From a checkpoint of a small mixture-of-experts model trained on Wikipedia.
Size: 8 layers, vocabulary 8192.
Experts: 48 experts in each of 8 layers, a sigmoid router.
Training: a variant of Muon for the experts, 751M tokens.
Below are experts of layer 5 (counted from 0) of a mixture-of-experts language model. Rows are named router (the router's row for the expert), down (a neuron's output weights, with its number) and show model dimensions 0-127. Each number is 200 + 30 x the weight over its row's rms, rounded and kept within 0 to 999.
Before each expert's rows: a language model's description of what the expert responds to. This comes from a sample of Wikipedia text that the model never trained on.

# expert 46
Evaluative adjectives and the adjective or noun suffixes -al, -ing, -able, -ity, as in significant, unique, remarkable increase, causal link.
router,180,205,222,190,238,128,197,198,197,240,199,166,156,193,174,234,214,186,178,165,181,205,199,208,250,199,198,218,200,177,184,157,187,220,224,252,207,215,195,249,163,229,274,191,162,232,224,173,160,233,236,207,207,191,176,189,266,240,189,223,179,208,230,200,188,182,188,212,185,157,242,209,192,226,175,237,198,193,200,172,165,200,206,152,171,204,168,182,131,246,198,173,178,184,198,195,296,181,165,168,181,180,206,208,135,178,220,176,236,193,167,143,248,185,196,204,188,152,189,198,218,275,229,200,206,240,180,241
down1,234,177,266,141,182,229,223,200,200,204,195,197,193,200,214,201,268,229,198,166,234,233,218,228,179,201,183,189,198,177,216,184,202,205,235,150,233,278,165,189,181,201,206,186,191,154,237,189,206,232,177,191,159,175,157,180,205,223,230,194,220,187,195,190,226,222,205,200,228,158,210,140,173,218,207,204,218,221,162,203,210,205,173,234,183,211,209,231,171,218,138,190,201,237,207,196,133,218,236,227,196,168,214,151,198,196,272,186,226,237,239,222,242,180,188,176,183,213,173,184,319,196,186,237,173,202,174,132
down2,211,194,221,142,290,202,157,227,167,159,158,173,247,221,185,169,204,227,260,198,207,169,192,179,214,221,199,255,213,235,195,207,143,182,159,198,130,221,190,261,195,196,99,228,237,187,204,180,194,209,201,178,222,199,197,220,210,205,228,242,214,196,245,157,193,233,228,241,223,176,215,229,188,157,218,192,213,156,163,183,166,212,117,172,205,172,215,171,233,170,235,188,157,166,192,204,159,165,213,179,213,184,223,177,178,216,226,185,188,247,189,179,191,188,209,186,183,203,216,189,156,170,195,222,204,171,212,226
down3,226,217,206,222,215,189,243,226,221,188,207,214,168,205,207,208,166,229,194,212,152,177,167,154,229,207,190,167,206,177,180,207,153,189,196,227,206,251,225,245,244,207,158,178,217,150,182,230,252,155,176,210,218,209,183,179,221,181,135,165,165,182,185,188,186,136,221,192,200,249,252,210,197,223,143,232,130,191,182,164,203,180,245,197,234,186,163,160,140,237,239,209,168,200,204,193,207,212,224,188,213,131,265,205,149,156,172,193,220,194,217,213,173,169,244,168,221,160,170,226,210,250,214,170,181,174,195,230
down4,281,215,148,205,208,199,206,191,191,224,213,159,229,195,234,249,169,177,238,249,207,215,225,166,182,151,152,189,158,230,142,198,141,284,220,222,187,196,260,215,192,226,173,189,185,181,166,156,166,199,210,244,211,201,199,190,184,162,193,154,191,197,229,186,226,246,165,226,200,217,202,182,231,190,157,217,189,148,229,181,182,222,224,267,205,196,206,156,173,204,185,249,202,214,217,121,204,208,200,162,192,212,143,187,176,197,196,222,209,191,206,249,217,199,189,225,225,190,180,214,234,193,236,205,266,245,211,183
down5,201,157,255,205,173,222,209,167,203,225,150,200,256,180,221,194,214,162,180,200,213,252,165,215,213,175,162,195,200,219,184,190,169,222,195,261,201,156,190,208,196,174,223,223,177,173,234,136,164,171,217,223,181,184,216,161,186,211,180,211,191,207,157,191,177,180,150,125,232,172,161,242,167,215,155,241,174,241,130,207,215,144,174,182,226,206,178,232,200,150,272,178,175,227,173,130,221,225,207,209,143,221,173,242,205,211,192,160,207,162,200,187,211,209,213,195,180,196,191,192,204,204,160,259,209,223,164,219
down6,179,204,174,186,190,151,178,194,210,180,201,190,152,196,202,227,221,229,241,210,278,206,161,151,202,149,214,205,184,215,215,189,165,181,205,241,128,212,191,266,196,263,154,176,231,196,210,205,171,248,209,222,162,195,174,174,216,200,163,212,216,184,220,146,256,209,243,221,199,191,200,168,207,181,191,183,193,200,175,216,209,226,213,148,170,140,208,245,272,194,206,141,208,181,177,211,192,221,260,187,201,165,138,161,163,212,218,235,187,242,208,197,183,240,234,199,206,185,244,225,186,196,266,175,238,190,180,194
down7,165,236,202,225,210,222,179,182,178,137,196,147,293,226,218,237,242,221,191,186,192,195,214,207,217,226,249,278,197,175,220,155,198,235,232,134,168,153,222,222,203,169,182,160,233,220,177,193,247,241,178,213,189,236,209,187,257,229,199,168,164,192,209,184,253,206,230,187,209,165,153,176,205,191,181,198,142,247,221,219,152,183,179,172,205,200,143,204,229,164,256,210,161,187,179,214,217,238,191,219,177,254,200,202,200,188,231,158,202,228,191,209,225,226,160,205,214,242,217,157,202,191,218,180,219,207,228,199

# expert 19
Labels and filler cells in wiki tables, especially election results and sports standings: Independent, Votes, Candidate, Pld, Pts, empty cells.
router,210,196,224,227,205,184,198,136,190,230,154,189,146,145,189,192,225,196,149,163,174,243,223,203,225,189,175,227,202,201,197,150,161,195,275,233,273,166,202,249,146,166,190,181,160,192,222,207,188,195,246,210,226,184,223,164,219,189,218,207,165,179,211,140,141,185,213,185,238,179,223,195,204,197,227,220,248,248,206,219,189,232,209,247,203,223,169,178,164,219,183,177,207,152,229,253,214,216,195,210,201,210,216,226,152,232,236,185,216,200,153,140,254,180,166,199,195,198,183,205,263,247,203,227,229,227,194,200
down1,154,197,169,215,217,158,183,187,205,235,183,218,218,237,199,220,216,179,202,171,162,196,206,219,256,129,169,214,198,224,198,188,203,176,208,161,184,255,230,189,187,196,212,199,240,194,167,208,163,189,170,208,189,191,212,201,209,195,166,217,246,270,176,185,213,200,160,158,278,200,192,161,173,236,179,243,239,224,193,191,197,183,148,219,193,222,252,165,195,190,169,267,206,199,159,217,209,247,138,183,195,147,223,209,181,187,148,264,242,174,210,246,244,205,235,182,151,165,195,183,193,175,174,207,265,237,192,181
down2,212,182,194,207,216,221,220,224,223,209,196,188,191,206,232,180,168,175,179,214,220,248,176,179,192,128,188,207,152,168,196,158,178,262,211,210,226,210,191,227,138,198,147,192,239,206,185,237,205,209,158,239,213,225,208,199,263,178,208,194,234,169,263,230,221,175,213,174,174,203,197,221,147,220,159,209,223,245,165,153,243,151,193,169,196,222,197,199,190,191,245,227,213,245,159,183,266,233,228,233,232,268,252,226,177,282,219,207,217,183,193,211,234,175,233,212,177,192,213,240,183,239,236,199,213,163,193,177
down3,178,212,205,192,150,204,171,248,253,136,174,205,180,200,209,179,171,207,183,223,154,249,178,222,110,223,185,239,201,201,210,246,152,236,229,196,231,188,213,152,169,235,184,263,182,179,200,189,247,212,190,223,233,149,195,193,189,176,201,193,226,195,203,230,235,189,209,205,242,194,190,221,222,224,171,200,161,214,203,173,217,203,225,140,186,213,250,179,145,262,225,207,197,191,223,218,238,156,201,187,194,254,176,148,208,207,210,209,231,142,192,193,144,183,142,235,178,183,193,256,208,184,168,194,175,219,151,217
down4,203,224,225,169,151,185,186,165,197,201,224,219,186,181,231,180,196,252,170,183,181,194,175,200,227,175,213,204,205,174,197,202,257,207,173,162,237,190,166,236,143,233,169,176,149,223,186,176,184,192,195,178,260,167,196,161,246,296,178,225,221,214,190,242,232,152,209,196,200,228,190,217,211,252,202,157,181,170,149,189,175,218,179,188,139,215,261,142,173,172,170,217,181,181,224,223,206,221,198,199,215,166,260,206,241,228,192,231,164,219,190,184,196,237,221,231,183,252,196,182,181,173,158,172,222,251,206,142
down5,168,190,146,201,190,246,196,208,252,167,153,203,132,164,225,249,202,262,206,203,190,221,221,120,210,171,243,174,217,211,149,194,228,212,168,204,162,265,214,206,180,179,199,198,160,190,220,213,145,254,237,214,188,183,204,170,208,144,168,171,254,174,170,208,219,206,184,161,192,234,211,206,233,180,205,171,212,181,197,174,206,216,147,186,211,209,246,195,228,223,178,151,198,128,195,154,175,199,204,237,203,202,191,187,190,149,183,207,215,173,228,188,219,226,209,231,225,249,177,174,203,230,188,222,246,251,152,200
down6,226,154,250,266,210,222,187,222,198,197,231,252,238,171,135,219,186,181,192,240,219,199,216,175,168,203,172,143,212,216,267,214,230,211,210,217,231,188,183,184,223,232,179,206,230,248,200,231,178,185,198,211,257,170,251,218,270,204,207,192,193,214,210,175,207,205,171,169,242,170,198,208,170,188,198,238,210,171,213,200,188,191,223,179,171,173,213,141,196,276,219,216,259,250,184,200,225,165,192,162,199,207,171,182,199,303,156,215,238,203,194,159,160,179,220,186,181,206,194,180,173,168,201,197,210,193,150,237
down7,208,205,170,195,185,181,217,179,194,288,222,177,174,158,183,186,192,221,205,199,187,219,233,190,172,259,203,182,215,158,202,162,168,167,204,157,141,184,247,183,190,189,229,207,188,145,218,214,182,137,223,236,218,165,169,222,207,217,174,189,197,193,196,230,216,197,191,119,127,143,140,243,193,245,248,259,224,206,198,210,211,182,180,156,182,168,169,194,253,235,196,180,205,177,149,212,158,209,193,192,160,174,206,193,211,195,214,188,148,222,240,207,208,243,202,203,224,181,177,167,222,219,225,191,127,226,188,187

# expert 0
Person-role nouns and agent suffixes like guitarist, critic, politician, player, plus closing quotation marks and parentheses after titles or quoted phrases.
router,176,185,171,179,191,183,178,158,249,240,177,200,200,211,193,195,211,193,217,164,189,173,255,167,234,156,180,271,198,182,207,185,199,237,232,257,203,187,203,257,180,213,193,182,189,195,234,186,147,184,201,232,238,225,176,149,267,198,189,222,181,209,187,213,157,172,213,191,214,181,231,255,180,189,251,235,230,194,207,191,156,233,218,199,169,208,164,200,145,197,226,216,238,144,210,216,260,175,191,191,175,193,211,211,158,183,192,146,229,202,212,170,221,116,184,145,169,187,182,254,229,194,183,170,239,231,176,258
down0,182,191,190,164,184,265,199,204,154,211,205,215,142,151,184,163,231,233,217,170,195,188,240,184,230,204,199,206,153,163,230,207,239,245,221,231,170,189,197,186,265,245,221,170,171,207,218,221,223,215,264,191,245,201,231,204,196,166,197,145,221,199,210,133,265,209,175,203,164,243,222,194,198,225,160,197,210,199,156,227,187,204,193,215,220,189,227,212,184,135,184,214,176,225,190,200,174,247,174,246,173,187,220,238,198,187,158,165,270,247,185,171,213,189,228,258,184,210,175,246,155,240,174,216,223,208,221,170
down1,198,205,175,209,232,215,178,190,148,199,197,195,202,211,204,210,194,181,166,176,192,218,135,233,152,255,188,176,131,219,194,217,186,226,122,186,177,246,198,237,207,143,196,212,254,251,232,187,158,238,227,217,181,212,200,244,204,181,164,183,183,220,187,250,167,205,164,158,212,212,173,216,191,202,156,214,199,220,209,199,199,205,214,172,175,225,157,203,264,229,233,166,268,133,245,219,206,177,165,171,228,186,210,198,218,275,171,180,206,205,164,174,235,186,146,213,249,234,237,201,162,193,224,207,189,233,178,211
down2,192,216,230,221,180,243,176,221,170,203,256,174,196,221,195,230,189,164,218,246,206,219,134,225,212,203,169,140,218,219,233,240,137,210,192,268,199,224,211,200,181,161,189,195,201,241,197,216,254,189,143,195,184,182,166,181,189,198,208,248,207,217,199,254,211,216,202,244,195,226,224,192,163,241,252,181,227,197,209,204,144,168,235,195,196,222,255,211,170,228,202,220,230,201,178,213,245,171,170,246,167,191,202,239,146,128,165,218,260,169,205,231,204,193,203,193,231,220,159,210,190,160,175,187,211,156,262,180
down3,197,205,263,253,212,192,163,270,158,180,187,199,187,153,195,206,182,200,198,252,227,180,288,221,243,193,267,213,212,228,204,277,186,164,206,243,188,205,176,231,201,184,198,159,168,193,160,183,218,260,184,298,199,217,186,184,170,223,150,198,204,214,218,193,203,180,192,211,166,188,217,225,164,217,203,217,237,199,192,213,155,158,166,220,221,241,222,202,100,189,185,211,177,165,194,184,210,243,177,199,212,208,227,180,233,206,182,192,227,160,224,246,198,214,207,237,228,209,187,202,232,198,204,220,199,179,219,200
down4,181,187,192,183,188,244,196,195,166,196,200,226,235,209,188,203,229,193,135,225,171,281,266,212,224,211,213,218,200,176,224,248,210,183,189,235,160,209,219,264,220,186,180,187,190,172,212,157,199,181,184,150,159,206,202,198,234,167,237,212,236,191,190,220,164,223,168,184,211,185,226,138,230,228,225,197,178,192,190,179,176,227,179,208,186,187,198,225,190,206,157,198,198,186,282,202,175,240,190,235,179,126,227,119,153,202,253,142,186,136,220,152,230,218,160,186,230,229,188,225,198,195,193,223,165,166,218,196
down5,215,182,229,200,202,195,180,173,186,154,196,203,226,193,222,201,199,191,214,187,209,217,226,194,191,140,153,212,208,238,212,213,214,182,207,224,220,183,180,212,159,179,219,208,190,211,234,273,234,210,216,174,265,186,218,152,157,227,239,248,211,199,184,177,212,203,245,172,207,235,219,165,210,217,220,208,280,191,219,267,196,205,238,275,226,223,222,174,149,226,259,185,195,183,208,202,227,211,198,171,216,160,184,215,211,186,183,166,214,172,200,141,213,179,195,258,168,117,179,147,186,138,232,209,207,201,275,220
down6,244,130,148,190,198,214,205,240,220,190,209,222,235,189,203,166,192,172,241,187,122,211,209,248,148,197,193,199,242,196,196,212,246,220,208,210,165,216,178,199,186,198,182,257,197,210,211,157,210,217,202,177,189,199,190,190,186,218,193,222,161,189,261,177,212,186,212,194,259,177,218,193,193,211,149,226,237,232,200,210,245,215,241,193,201,213,200,252,241,161,291,206,171,205,218,170,265,202,212,276,204,191,214,242,159,211,166,192,185,210,156,185,216,182,256,161,198,186,202,178,158,186,191,257,175,166,256,184